{
  "n_layer": 9,
  "d_model": 384,
  "n_experts": 48,
  "experts_per_token": 2,
  "d_expert": 224,
  "d_shared_expert": 256,
  "activation": "geglu",
  "moe_layers": [0, 1, 2, 3, 4, 5, 6, 7, 8],
  "router_score": "sigmoid",
  "normalize_top_k": false,
  "routed_scale": 1.0,
  "balance_loss": 0.00167,
  "balance_bias": true,
  "router_noise": 0.1,
  "shared_expert_gate": true,
  "init_std_router": 0.00773,
  "lr_router": 0.00169,
  "n_head": 6,
  "n_kv_head": 6,
  "head_dim": 64,
  "vocab_size": 8192,
  "norm": "rmsnorm",
  "norm_place": "pre",
  "norm_eps": 1e-05,
  "positions": "rope",
  "rope_base": 13200.0,
  "rope_fraction": 1.0,
  "qk_norm": false,
  "attn_scale": 0.125,
  "tie_embeddings": true,
  "parallel_block": false,
  "extras": ["capped logits"],
  "init": "uniform",
  "init_std_qkv": 0.0263,
  "init_std_o": 0.0263,
  "init_std_up": 0.0263,
  "init_std_down": 0.0,
  "optimizer": "adamw",
  "lr": 0.000999,
  "beta1": 0.9,
  "beta2": 0.98,
  "weight_decay": 0.1,
  "lr_head": 0.0197,
  "grad_clip": 0.5,
  "warmup_steps": 270,
  "schedule": "cos",
  "final_lr_fraction": 0.1,
  "batch_tokens": 262144,
  "seq_len": 1024,
  "doc_mask": true,
  "train_tokens": 1804000000,
  "steps": 6882,
  "dataset": "wikipedia_en"
}
Below are experts of layer 6 (counted from 0) of a mixture-of-experts language model. Rows are named router (the router's row for the expert), gate (a neuron's input weights, with its number), up (a neuron's input weights, with its number), down (a neuron's output weights, with its number) and show model dimensions 256-383. Each number is 500 + 40 x the weight over its row's rms, rounded and kept within 0 to 999. Numbers have three digits each.
Before each expert's rows: "raises" lists some tokens whose logits its average output raises strongly, later layers aside; "comes after" lists some tokens at least twice as common just before its tokens as in all text. This comes from a sample of Wikipedia text that the model never trained on. Tokens count by the router's weight.

# expert 42
raises: ".", ",", " and", ":", ";", ")"
comes after: "=", " a", " and", " =", " is", " was"
router:503568446425524481494552525504506511453554427478552507462435489484496520537500590511489503509508531488494461448571465449474410495477529507545483531520502512491509485472491478555453453426507475557494555436504477477450595456542500492478495484479466526520511473479474507511434564495543523509461503447524512420550483469521488433477537491545629534546491527476491452501610481530595500422507
gate1:548494484477470548596513550563490480510536472533437538434423546534446501494482503474424496550476463533433476497488543449541494485511539453477491482509559479497433455543431568492554481517557509508494501486498470479481513487543499497531499511465415510468577481487488466549475546545507504484524449514516468478462474521510536520469579473487484477515501481489475570482513413538496499491508
up1:465496531485461440468485532507470495517529527469514439441410570476526446450557494493565511543559536526471468480459494468452540498521407490497489527540482581494529571484480491525447460501404540473493531420518522535546534438550498491525410446519535485543464482441471505551405451503498576551441546531473478552507455427532537510487444459509510569491439489441600442527518512511493428478531
down1:491497470489546496516494528562510527439468484515568526488637546560500486463453511473529512414491508474427495533521488496521476562483526490492520511486511429515412543497430518490545470506535491493489495560467504477482489440483545476481565481517479470451525491457493488485482488485506543496467407469544492423477527589550469462472490511543507542449571564552479663503465446517501522502512
gate2:490454556532512472531533463474453461524538502510506479470465490581546506505546528554548483486477458521494493570514518470518531525542462477543520491553478471477477549571489531489469510507490508513500494468494416518436525492475441556518543464527549529496557504499415506496555534551544476508444455543472541447521457466500476487470480469385505490514541499556482492446460498492439527510494
up2:536498471473497517456474523503475513434456459518518510467469506494511562488493604523484568560551484504502456418447466484463544499492523482462522494485541424550537523507460495520498437448521496460523470432506536463574570467536517502502460486460540446526543551530527431570518544504518485489478442441446510506573453528618544467501566511458451528441443497459549508427541443520485496500439
down2:447446496604538517566534451554507506524490520446449437493440502537515511441486517474558515448487479499531485566564482434441537513492539434558453496457504487568409491619496454459463509551495503398528423519509441596495488487461501431449529530484527547412537484458476524484497517489482576508516422487488529496513520529491491467492477514479421529437515486501576447508482466475488536482508
gate3:509496412447513452572531520455488522579499449498546509555455520552529527424524443536512462531462508465427493556528533529577413456569428471553447554478495596538544529502585481537521467462498524529506556503432536483554493489549492461445548534528479524452436499511526517444474515551465472546511440416439432505555555561539485528494503542452491544540526468474475518465494549520547503522478
up3:451527529572503453457455472507499498521490493515545479453505418526476496522565535588510523536532524504512555379511538433522583491496574481500508494475547512535549446534508493533533552468532634471422471510509517446496536512537499512509466413499550519541457568440548455516555391519464439497571517527554522519452513493532449454465525463536485407476468542541502453555580534517425488503513
down3:543553531506427383507552524501491530496509410511529511537495527498523499398540497500470516500570464520433440444499414522505508519531465470456508533527560500547529398495510484515475519483503445483548533472441472488501499539554474465470499483473505451465488440473480490492495480521489549538489533594512535528467541559531475589507505438458541482437468479506499436484492570610448497585511
gate4:464495448520515428549458548487497456478488486485474536571410457610502495506481508600440479479516506584557498512497466447482455486477516462495532483530521507528526441487529502525518587480473483403486518539467456481512473520498483479522473533548498504508535464492435455468484520544533497472533504432505475457516538568413558531516530523562554483571531505507470500418536531486477524557427
up4:452452572571488564491549486425520456542549510525326485468575561492464463489448528496478508543553459442467463509528421507550508469523438601506474530486611501432495506476526517522494489488523524567521477527521491537527511462466521460500475507428562537499483536520550548442529492456484543536473576479540505475520469575530463523475472401480508549443476528560520551506494530551470493522562
down4:524463431500591458532463464516506581511498494506509520502509462468488504487526540454458494471417479493506507547464499567459528515500559542546463542548507429536444485559464488505535437539451476491538545421445461455472572522554452492512553478591518529499525503489463472524491477553477487478510529484541484573514452537397489609545487451406484510557469465447454499491535449526499504479469
gate5:462520481446443549537499525591537513485435479498533469477525485502501524453510510583531554581539502546482458543491493418430485497567487432536566506501587516536501553509503494545444529478416502443446491414476485495497536495507591459545544504475435563540466514499481557469502481552513488492513533446518465531498524516579546454544446487572582439467499567489545434441495544543457447514423
up5:454533483536494436468493421497575431489461474484512551500526506542509476566506480475516564472492520537505540464425500498480533505459523478532471446502446530461509544478368528450537518456523529548506501493487479558504533509511402561488478504449500446535534475568517512461530508446522494513555522541482460516462500466459428583466494385491532501554502529573484483541523495567555547464523
down5:509455530465525535570515498511462506494456536512531494543489515551558511514516505495474422484473534577514473540500480506494460508439485474552506546501539492393553543498530560553489479489524477502486559465527511449559512588493520444455499543567431516464429463511424449519483483474458572437497558471570579498485569544458424451538587500517497492552431486506558552516469534522461528498528
gate6:479460563463550521513572443510502536476578512583531516480493459436549540552525571499452498504501427496568454490529477437563452484415551484426506440489474524446503472502588544493490423542482490539502534493484541464453461501495535533477520428481539458527427537489573556484437464459457455508475547550457545436441547503507545525464481467571462525568548521438517569488497473482385408459420
up6:490528492515583523440518505506507430530523485501459484416492498511537537542504595506543534492472522482501466407556538528542493441544567476503484485471492518550538414504521452453477574461546505497471465519496521519435520475446465510507532485519535428519521470446517497540523531549470462483510560424472526511460556535432497473530434534482523572449551527514461461538503526514486531456524
down6:536489563509545468561487523587569558485486472517468493495525510440493535484436541516464528548567492531524444541470514465525509438474485448484550508466472509485514471508473508460543478482445434533494453459512543509521473444480548488595576579511448491455510640532475550457452519482435478518443506520503485492425480424529552501507480466501534488597519451494496431534596501553411501555514
gate7:540533526516528607491504466526517535530515476515522485499494494498572491572485550547527485502439471514508500480492475407500457458543445477444479450484535454450539503512476532480397430548527566497459433504419505495439493529550457495537493522563567554516463532451438555524521463473431470479483503490545634454524475519530468451445537535523491454470536519512492516462464456408463503480436
up7:524517448494457464535529483468607520462517457481466543537533522485509478524434501490476438526493502500499510490544460482563475413551501408536503507527498440579435502474396506506514544491517477483418452487535554536494436508524508521570494494501539527502461402505416459542529521465489519482513531541511511470513521502434546523547457533516532505478526465517441540458523535436485540436458
down7:525550540521496572461550557506515478495541568445477467509571493571432504482503515462436518501490491483560436512483504549396521486487542576484558506463498537531529509517521516521500548473479413511565498539425503547434493447494474485520372509457525461477533543450482460560426487504508526528471499486495485528552505479446429555485426524470460498532444456549510430540453562547468600463518
gate8:447454603477502434425506442544541505486521483496497469511451478494438476524573432514511503501498455500520417504508448509530555514482521420492496490514521555553578554479516459474549516493506529530486512520536547438510530528469562486479532448549491385509447488494497489488510490477510555531446522469500453498545552505559486525481511505540518557539560503500413458520443537512443567565482
up8:567488539481531564474535528441501535496579484518570493438497508436487482513486483562464444483511512523472509506510550527541515499507534474471422472574489472499617511498433481537578529448506578509498577445579458516444557459552478498508539503537536440494521517464399512516491488527534505541496540513560548448486464507536444483435502462521548543488486443553478522447485553468444440478519
down8:467446501493460489518530520453533539539565463509536523507521549478414486517556437518451452474490448534509457520490503473469476560442544400398521443505555542510533502497506503511479478517553546542517564484491446417535456459578517457562527561494540516584533493458530510472552470471528573450530562494494446552552495531433496561534489590524504497478423496467530552456402518478521501508466
gate9:580483491492472458527511505423471533586482549436586450506493529447513499533409486508548526481556436462485497476489467473481506489546582454495496478510496571484551529413511423443532495514379465510557561533571593446491539533474534512522510555418512430513464491481544502415500537558512437504496503529535472579480535542509533549568379521477486458469476505505445439527543540476490500507513
up9:489527448522467534440541527531421528464545553489453554426509520556516507498454576472470468534517483475515524508495536527551456516450532463457527532521528459528486520552531506560513507480497531480521432544493462534487586477475511508451519471550524547566528490463469475481417484565485584478488539470531452496455507515543444518510509504593492470423438525466560435463579470545451536464524
down9:427487531448494525480507520487449472484533474547498484502432550448511557505524468520516470484471497486489468433548575540554551468496596517473495474523519564497505463473581506520447532486522540582473478517427550479427522489483529570578479431499463396450455535519592447529453553470512549514465548502534499543473478510459510424482531453524498493527623503470462557536492485483487454493538
gate10:452531479520570468438513473487471462489431615472517497498520483501493521484502591413467489484546491487480484559470500502482444535490556489563460446451543466555527526485525509462494512458554541532502530460492438542486462485452501477444493492498501448486507467487464524478461517420542473534467516510513535470568504524433528477512482561474471503503473475472514481505439485515476414581543
up10:517532468506515522531539461490449507519576520566492480477468458506539483499509473496545447518496488455478502464580457474476482495487464573528490508504474479521510496467482441484575510397464555507566455478537543490493514512497513557487514456550522499487510511462462482522439549460422492544527540484525506444509595517482509527480566478478454555512492500567450469437448525478497481506525
down10:493449550503486476456552492474506496466494491522475523511544497480456506496477462496484474413540545523482484406466539459482535531529529491505514466556495544495463604523566490475498452526560523466413457527495543467427484506466485430480539490403599436586462416465504537488492457468471451482380508432525463498444478515492552536510466512531467412514488540461547545507579507541569498484539
gate11:496500475475541565555543547508522536444495448533479538570504525450470522502443495575476504511450496520546482554542441474428514499478486489471526474464514500421519559534437454514558447555492486446457483570516498523475506481545583489548526494439458540509558491527524540426532517583451496446406493377531499452434479469509494515511470492521516514570549487546501537473599581484563531495504
up11:482490482468512482507463512516500483469498443515529598481529452489551520486449515567569394476456433496480549494528493531498496527446506544535509488454519473514569552473518563525528491519494466550499515456484504431523498500515473456486444492503495479422498497564494511448469503474484478475547431518520419530495479516487524479550512509501518561481447499488495478487479523518503472470510
down11:470487470549471496527505434461489533559516491490473509528529541434543575501561475451443539491538516470472533519536554455502464475553447585474490493583475454446476508540543512501506494561460509541534409491439483483544468486558517519611546537504548424530494467564532470545544454593444580522514514507504445516517567501547517589462565490491551501502504434552477542551525504500528534529509
gate12:472522506425476497516537542516535553511538506482471459512572423462490439503502522554499489523491533507471557507519530488453550500496460534508544527446419509513464537542468438473562507393443550481497513426550462459510451437513456440555548546455565460535470534486414518542496489551469517529546577490507503424561533508441508558460513471550560470459521451479500522463532531504560478530516
up12:530498569454450505489487463468527526453401500454458531551453566452454513508539465487551454508487419518504478476537491510446448519516528430473430465466504494436530522511503530514589519533511533562539567494515430511508457448491513525612507524478486461480556412478556487537566483471472548437494481448655443514461539456504513475478579502512449529568434443479469522481468556530521490517512
down12:450487480532443456527482506508366503482563536532547530449464472467500485573465497526484528465464553471491520527520518534496508481518497531590506495509464457503539540531415505472560457451498519415463511442449505502480470478545511482488583507528513513489544531582411526546505491532513546509513537422451562529539543595445522461525413518549499492459542543536500529485493448471441428415425
gate13:511599415519548430509476467480475524511463497505535515458544515541508512552452570525567540563433572519526463504498492435520480526493398503445567427473533520476496483489571456482438525476508580555520530546442584426528515493459499512489485503491495501492468531527440452506456466545513478519453467485557450462499482464471499500525536538423437502478518563486452414474477499517484482535495
up13:530471589542488454494549535494572448439489461554535510535536551522498492458525500523561473458512506502557501489534499479505430496508601436493524501497491562537520454548473513480512513489469486388462476460449537420476554428543488480507507497539542490528522491530475499489525443447573466519542451507536547528475488515487486433427419570464440515558510532531565526481499482501459476495503
down13:570512490438591503475514490451511502507510453479452569458452441520523500514527497588583540529579524458520551469518437481470486516470517509471453562484560529511537504570507500490497548452481459435490544481510477509438565540510569523462518491537544587500547461497449487576479536523490488472529567388539401477429485518542528500556493486499506521504511532471495458499434536513451479470473
gate14:507445458508512539528556482471586540460466457483445551507406471531521436523447455465537407540515462482482474533491498543496522497545514499511471447482440490458478552453429489479533453458501476551569493453521503459557491517517495500540517540462517433441621494589475485560411515479516476504472460466544521495518482497517514447498490438545480540591501479592466496492499483469450452497554
up14:586587494551438535471545502455487576478493428439522526532463522563523516450525466502480514485501494573469477579572508509505505499524435549502418482504530538472489541522527460502492488471539472570455530516513565482514503522603499539469522441538490479547478460510479486486583509523488504526463548532517572509494617542467559468521484569522493510551470507520537465528544483463460469509544
down14:496467485541497496508459559533451520504518492496536588493514493564468540461497506564476492451535516489619512531437465500550422468513506484534556476533465461432516545511559538504535475540501503514474427558527485548441490597458508504456469483553470516567522450582544486564514529504548507449569508465513499479543457458529484527480479501523488522616500462483415557504454516499523539462459
gate15:462456520532514520483453549466451468547487520428562531479471448524504517458575539388470480471534453540479511464551547498511481460508546522391518577507572520517457511503517506510532523531424401518489526539458523514451548561459525510469500510554510473507518483521565561518501517523519542520583503479572499492520462530482508504604450501489530479453472606548508474472514546531533490470523
up15:460491465512482472499489441456510501548527445458533464474550455469437457480582436494472414440583456521521458452433439428560501450478528535497513482551527459442497544519501541493494419526515538475511522462509456547552458499551578542563535512546539490482505417575535553545563507520522510452515538509470504477438474470516482503416573473505481493525479521530513575479486444515473516526514
down15:447550481552513482487537490509505522487508513524493470568495519552526460452486477560501511553539469555501540519478474449555481476488473460574462432458560435494531490476461491538523502536492499511573492524451554456476496561511510519549526550425535450554534603521549503477498472421552491526484503458457496485431540448471475465489423365557510569471512469505593467536433563475458542504477
gate16:565552582428578510476483487534511496435537538479511457467450491454588456500505557462478560484503427509471507426519488522529537450488451467580489499482553465450531514531421568446419474470467531462404450518537463541492549545473543467495445497465474566477480562488537488513505574509498487503552513499546554492457512540534504570442538532413495479509499412516485501477470528475487460550494
up16:476487435456461550543586506457553570458506414538487480497521565514518543529536478508536525489506568569484500495507593474555500476489553513486423530579470537496488488483450498513504480481455524540501521512521567470492452518516515477487594481486504537582525472501517571510564539546447491639530533516565566516544552499495461421478481451487528513510500544543524476571482562555512531537460
down16:492416514430558503482475480506454455491455478524555476412592500496505491562472395423479435518498506532478420525454530523476522556509486521551546502507563485527499560520503508583460460460535464540544453533440519515435537493501459467471506473485524432433468515498531504439492497563522525493538410489565487456416509511506479449532515535501527506488562469494467496502504540478539440429480
gate17:509518509415522514548577545507483554585540454483410485467506492498542551572517520474493484451570456504513526485473504437572532497552492510580493553533537451513450460514495578498550454537535512499526504472527477520487514470442449543458449490498480530498533463582482486465554454533494480502463469424474537499555524427544504498466526505528447501539530486526563554528529467510459433497552
up17:424481446494487507453523498553483457436549474450538537573485466617466480479477464430510509495472558549519517529454449556549486566537454546443480480451496488526513589536495521483529473506482514523545543505459486472474463587470497426490431558518532541478567442464508441497544445453509528442513516516524545480496529470555491542528541487512507460566459503497518582545439511505473512541516
down17:443479493538544458484451498535506480600501528429495548505467525433440474481497457467468468485499504444529526518500503491516497425508529467548508543559507524441517513548510454552454527502482422463496554473514495451503511478526444451438566505499501431515498454489493486573457489453516538418551526464468542499511499538458552426494495482481452510474596468521491493510459499536531564481500
gate18:467523505498514466463501592491470526465539484461497465523490470532520543516562488564509440514477496477491515455487540466478471570543510478469472450404437517450467543468571391473483528496477537470456560505410553482497566505524523514438529495454436484510510478507499450478503427459568459487531471502481503497514499485546475455471493482558547465552542437534502514535553515485488497500510
up18:512588468509495478541427537544448546481517470472438529572559425418466448510569485528482499565532549560511516548530480498518498515462451413484547463419485531434492427532453505550519471523479483495452518597520438516496540532497576501542485527565510512431523566523558524493493523543495515482463474462493511545514481518444434480520462503477512489518535518478443497461447473562543498503480
down18:467465551511522408521402509522505552554445558526522530421547511520457525481459493436461484520466545507515536483516495498466502474532499556590514586448524466475455400515473548488491385554496527531531481443453553415479438520542457489473517443589486547476503511556559419455527529556539474468507511472488500573428545514536491466416538539512514499542480408470457501541513518533547543482504
gate19:566516555510568542491543423496448490530583529518406470484472470477518532447510537470505509483497447469532483532463574502528492470556509503521436545519497470522417470564498524503565588517519547413453429450464470559534535528490458484534482488500514512510512535507492522527476506498514499517452491526511515516469571516442536464511474464493600523474456484457520565467539487489456522504520
up19:510393544573441525485568491491507516517529533508448447391510496484533521504533549474478471495471543534483410454471501531531431579500519493464508513460540596545505460531526510584516498467491445457538477502523435478525522503534512525534496491542525469588516554481526487521519482436478475573493433491437434547558474409502568434454499427534505491452421558478512433484465512490478523487454
down19:501541480453539458460533499496444481509520508513496502510536440551516490482503497487468524487535494426455514497548548405490535501531500420501535578498462481437454471506552413434451526522493582450534527512383468469464537425435449491471512478480505573423500486513484515474498523516534540482434517487505514531503511572521506520493507531477444495574502465518540583459530510492534483485491
gate20:533542447479532528513450557507500469466494480490530445489452487476482508531526580508487552499454505481528553507547439438554477466434578514526526484529500528528484498498447491450505493474546532494507553499573516485454546450576507501498494459496561525506482537563429523470467518561570499449490514465462530493514508503510524458450465532488536418476487508459403426464559451494510487384472
up20:516497494529469464441548465535554498474488532457512532517544515524540525545412518483475547525465520493500510550443497545498466448496552453487479470486565544489473433495556499490452551431430504515458513521429459552546517523480527418443518539462576542541436525469537484474518526553453494481482609529495468484509482518506475503565507565521550547478504531508514604526515527482498500584541
down20:489506443413482441571490506555483496448514479545510544458466488455462538529564517470549565576497544546505451512502477494524448456466541474511442553553441517530555516568501454436509495465462507490547582452565558469486497458458464539520493545501458460489479567546445565519444490500544564520495522439528554458458527547471477538461424508505469507516510536444432497517440452494480503501490
gate21:498467539536484451487462499482433517494530495460495493529521540474522533475447494442504502513452517476424520506520412549440455496574573436503536457473464551423547460476514497524480528470449439464505618576592551502510511538401464534558490551492464535512545524535559460430445506498528529476445470477507468503503585545476532479477464499448477458547519527510535478544492489440556506486485
up21:460510548503465546417467468473563497463503588560531486528482495457436472493566482496530578592513476481489477474471529492446552477517493434503596519480532584493444573500529467535472519479517495480552475487473490442501489514573461521419501529487505489556523529461457539544454466534531499429577486559482510525535440524458468490513437535521504456495512603526482476563459462503543508480516
down21:549483494473491548540415496563466526534470501507469557468577493528458521535552514430439475441490485514483444416455537489544496531473414498513519505536468478531565478582498505533540455552493466504537466501540507469485474495481569453556438529424468481450473500494491477464551611479488517584518525504491552420514488512480488544522493461553448500490470475472465479571588528488469530510472
gate22:507510467526550520437540507537533482548522510513550528488491456574558534489507560480532489422425602486461500517497446539522449482464446471539513529534522487624523481512511531496485460429420510439513425532582486497492483452514579419470498524598546465483495524507476459456477546465474502492591595504571511481577556503522552501445436498490521396476520489466447533474472520484481438445423
up22:498511501477500466447444523523429513548424452528433558571531571459504475464491517583538408456489518557459471519459462493500518492499501479561513443571555493546547490557528569488534495498455451497530499491514419517530468462433540469530482532506487475519520500570425445522476572610478480559547509461563517449484542529511505626493458477520508472508510537481464524458482491483485500440429
down22:530457552462449511522466501539548482482484479499505454527481471524512420524544454484534415488503447434551525551444489500444514519462598488438465511408514503469470472533442518553509460507523507499566479514501437517527541532527505512532431488481542461499501435516523550464554472477539508518457496558439480486503525471524487447534555521472464492529559519511456524505529455464492541556500
gate23:541522511504513464500539493491447513501544523565433503481414494500435444505457445513475482562458464477488477526525499496554552557468523514533552447470475463497444606484436478464517554486527542493473542468482432447516459577409516509502446480489466540513507519467514544556431523505514486539582500533585431513540469522483542473507519522537443445444555553481520487518552474434577474436481
up23:477531478465518460553597572439559538460468543503551470461529475484520429454535519416523524486433554540551483546486563527495517504511473502511545513457508481493491474482483509508588535459474486441463531546553457517473482541403479480537561480494464508502455477499555499545462478481529528523544516546438469410459500500514521517517489553626452464446491466475487516445519509495454515518475
down23:494564447550468574526463384438429470566518516519472511535523475501494537567419518492438529497509494481507524517460493455475524494527480381489463564406431475513545493502455457419538518546489515501462504430486463482449558463488529497558446535477517459566467516528440517476477492497452458483508558494506505483515508477481518478555577457526566524552534559448490501513462437545515485640556
gate24:547494534518468480431473519515536534504639443513472504473475499469506571532544457513536433440511544484417446478557507539501470530518468455566563460422419458507528462436411499488520551497523519522476536515481515478522487453526508535536542469436477453494487480493490436485525568475512406480555434473516428553517497477495495519473481532545492435496497480450494571493552518543498509474464
up24:468461514425513454496549563515554475471486478603502507565474463519474539490504493476538522471519518512477498531550471530512535457566460592532470557500466442511483529499516557521433522459513480494518535451516518562466503493539459492496426426525443519394554444473486503472527505463499534491498608538523517493480462462530451554510531492446544446482543481449553542436478462485577494465463
down24:474466523508470472520442480514538517506471477583489455504572591477449505479411569464577529465557545457478493529503433435425494452507534557415472501536454474465523493504528488512579599544485481554494478517541532520561452485509523477505430434464503473485505476534579447563479457466556444495519411496534477534487533473468550499498403518498495529497441488541450500459554496484497494508558
gate25:539491496463514498434556503489521507451540502430580485506523497471463449496507503449515440452509506476432525514515450566568502540463550437502530364456520522501523543517527519485549464467485482558475522513447523496528549448528486416467453531542547475448524480486428469506501505461484489528568484536473483462564518487464506554474500485496494501510496607462445442524407551461487435509526
up25:427520570522492510543471457504495559444407479538481446520477427535526566499551466503564627488500555496506517451504447498482524480503528490476507463466523522523527492470424514437438564460518601490546530496472453499557429514518521489507496629438558467534434569475482528478443480492522508470495534442493488511545489451455461461514450515446471489478529510444601490475514499419499540385489
down25:503458497518550458495561524536459539528558386559501537461556483542514481514500484509480507490460512513511514495485508464526466535473436562472525525497468516470505459464512498547489504484501574496497483495477509532496506527499555497513503535532462481523498533484488484567482489568445456418589513538515562508456448514448457461468531510465547539570510445523471474467549457478486530492515
gate26:528445500497538484449508460514512463512459522451523547547488572520478475498525537578544531518600505464556506561545506415500456386487509499475518436567488435466518579519502558460528517542505513467524478431473497450441532501466454466455460502506438542517505397520461563530523439463564474492448487476539513492549567468554571538514450430502475466530420539473463496492498424479506418475486
up26:523495484517526463489503557529398500573521486478520519517497488477546457482541485522470406526474451513525556487469462457513591480509475558495555473495506486575518551502580488509486569579454457501492514456549474434495414442515520392533440460465475465417574479460480470453495487433502498492541523513494414520514511496491526444515449486468511432600398518493444529480507463503481505429488
down26:490482509383443448579445501510480528456470462562471548549520508488460492493403544428408498457409488503516481496454454570541455477478507469481484521553465504556548492455471545467498488482508569508513510495465471525495542499539540515549482539491522478491510495450546524490550491500459464539441462534573539509490422497457574457502492520478470487520487438541546497453398458512486531468536
gate27:436496475481573512502453545497494526472551512451534496549537461463576462538521521517555476508531513511453522541554437510509457452498397485571459508549426461525486479567524450526542505506452509568442413527500563512474478445540542463518524525496527481504515508427535528544490492516461546510418503526537567460544540499506538545458515483509513544515431493503581517560402555524523532471492
up27:557466490526534505495543390541499594523493487543487481491487497511514482453509457573491560488494521481486538474550541571458575496540502490450496535510515500462482573480517469573468436410537517416550537485485556530527560530499505479547518554534569506543469456502533454494501569511505522507536536527474492531482500490496470486489543516553512554483605428507558472512491556509472508481515
down27:502476457506527509477455547536518490483529494478592494442482535423554547500402464456457455483511548450506538459491562528508458477452475432645435529557460493478512474496540513528496469534420416569466396484537465505463523452480511544511531540551497509536459520495495544532509512487565495519451539540484526500527545515418519541415491486496512532489513506470526519561527513523472594514506
gate28:551441447415457421523433507498434520512448431519505574531472497481490519485518575481406493416496489573502474515502464468472462556486487448488581486521493532450440414460469575475547575527484493509481488481532507504539464497514522477479470423450498525455529479483499486512484534452503431532477511490556496496521522539461570467508448495473512508512494537417485516498468394517495518465442
up28:547502489468521491438561551477475480579554471554512488570449511434499513495535471462558505491527484464503467426395582508511485462489478453490555508552509491500523571476535512424479494461484461559527538473581486499551493482503430507501440562471500529463480523470481477460509462538491468472553540447454477488521439479520482501567474464512432448460542441559558557506510477483507526540458
down28:515513470505542587539502411540511559461434537509497456423534480498491529558487477506436473513516536532539502580504484503512426468494518522543446420532497506490393402447525544533530467468565489491550504524409551478530476563533486445499595468597541557457532483511442480436451577445546508545526487517534436534501497467508547561463529496545574554508527517495455439502487512505476536529498
gate29:519514533498504492540500527580522476526526486506434508481490438475482501579385521453419488463506475509459490469467505557505565468458591550533514495538463495493480490483522592531469450438528512507434533511455497499470542484537451482564499496489456528518496565543499478496490478453490491502527553471533511503484429497559549493559445529537603537463510542443510504477475455563497438501544
up29:531483475513493493521461500520595412519439478577473476497445492523461454514536499463472540519418447503478484511535542496460458499437521531562599513534497462506503556550638615515497518488543457468435506468470514599457536439503425566502552498500559487510482509584478494471474530483520505524573502387528439498531490519438570542457544489510560563548502508449571485531491475513472432474550
down29:479486489554477571517530463489505481504450467499475523538524559518435574582443495449485486458468486574516524433524453493501547420540470525499436535535587477474552524556505444498551580484453489394507529558519564432579497477460537475439481573521539498523454515489489487532416526553515509489546524521470536501473543597523545479538570490513487436449482409532565543473544519498473473439429
gate30:481507540506486430471497518529470523520493518521548483515455429508459484468485530487547580589473535514459504466487477486503509471464572479584471537504582533490472536515482480568484512466508476479382507479495493536504518466495495513468531482398502427527468530508505504528486508441559476501468540568500446523486456399475488485522481518472497488478438472536457476469491495557542556459516
up30:462477475529478449481484494558511459471448561592467562433548493510483557513443559462454470467532515506546533521453557531466497545433510520454510451591499488577547476572452502485465493560507540486497558510435525438512480569512510418438460524543471495502490522578478563469557473519559470533511507452514466469539491473517467521515544539557521458548556498541546464496464448559454483560489
down30:486575504584530500525596500436525480544517506479502439508482528372427400447480487511480495496506445537472424493515503538490537431524414486513527530463507442466499493525528531525551477455435518549513448543523543493427512423498564514501411480451548436505500440502528484637540550502530487457479517511606508484435525531555559470463534504469484477484492499504430516535448476505458510595501
gate31:514443474434487498474538502404492506496512443459491553492409505437478513543468527536520463512457489500517483505432456536533542382429525534505479483468500529538532557460499566494469510483452467483528553499519475530475505549433500389479473484450501506416440538538562473507484473481479464504533546548621519484448420479479501510523477508505459529488495456538417504501478472468458503486484
up31:482472443505517492458559481480506474568468434474531487533507435484542578500456525541499562485485526452519482423456547448483486587429453541482511495522516465454497495524483474483501459563528390475549488521549483493559519530497522427534440551541556408535528475529459511451618510447462477437419516547556554513490504465525488483456505500562474435497516458575506512541536497518486493562539
down31:515479472486552485534490512540532482518484474476473520519543451495388518524554520540524445527523494494405495504498500532510504431559537445463572569530460477595477522551471499495459530540434614473515498504486541550475565458471457428470569545605575485469555405527590486497480480512510531478535517488498463508531499553474461464430477467456545467494463525484519473475490491442423421480534
gate32:481524542480510578453554521541501550448494457388535485514468502544464554546493495508412508567497522464531475466543534425526471524486476548420496524427550491485423507511529514513414433418454532509479513394405535526519514496460554516526518501521570526465516485486496533496447583505511480479579457519449489514554511547523444439508451478483460511402422444534476487521544511464510394485471
up32:428484568532462544578503482527483561505447456555489501455540471544489507506522524449475477475496530479502450431450486464513431495599526524458512451526490444485505535502486549479503537520563572502526492444518458505494448478535512511511498473472579523474521483568517497524592510462498454494549505510448466559455487501486402412547536476537451445545510520452500476557498543489460487460565
down32:448506502545533508502547478494500591450525525502522495480516509563472466477527457566495515493481402449561443503498540469534535580597513538475494514564475592556490545476584520493496549472495499533464541410493535537452538501473440496479501479515452564586505508550472514509521489511472500429513496541500467514516509545514523517495526520539500501501443505501517539519468543595456555539470
gate33:488473456519460499511631511471475429461494467503524519474509585508540550496413472514539491466434536452485529531557482445535474483533462462481538494479516509475486510523477476530556574478484465539541434448504510509541502522486499541488514465529506518455445441596512445516482547461548549550581487441410479581523458458488496570539501512503445435562556551488569501574528511564500520510477
up33:473528503473495422486396479525390543598505429406482438575486522538497464530540445542507519512555496530566473497565577557450422505465557472478502435546516561558492495436555524551485483519541554527486499514505602501559490530521503490484471562469527504497471447509467527530537502545532504466527539450545510536485479501439451507502464516578514484549499470456480589491421477488515484520503
down33:552440498457511503451521521524552493499519512525472561425503503489514512520508583484560492457515481447482508388539450518562503474546487468522523574431500485541522444599385535463482441438477443527516539437514446469484480495493532499512491502565472427507459500510522440510506522468496490492493462481518479522516503479489526452531503503455472532480481541458465451546528472529506556481470
gate34:533489440556480456456550498515542506495549454552487488511457483509467537516500462456478471510532510514535397430524467451540468544464472520521524528512498514401423539419496506540493528425499455546536484439454470534481519521513558555562477475435480535469413544573502496473420486461499539504476520515552427500487494570504567504530463474462499525522528458501539509461455505510488518511539
up34:578551591442558466540500553520499508515569480544497482478470573503472489456503458516444527547468475474510514491462465512471447485527528515496531499474525485513448435472506527474508474475477444549527439586490516504520536565485538441536463502542486502500567462506556506489538508475486564490520440526512572498509502418467476552477528516498506555467558475535487559534478441520484546552523
down34:540460491500451468507470451484493464483500545505448540506506580561492511498484521452480552506557456554473501544491533549400513519514550480505471512503425489479534451542502410456443478495563458486481533512483499524477464530536519514493543434509446537454427558538453458518486502506546528524514540505484479483545490516456536524503439538486472471546517526447510483481488501496486521542448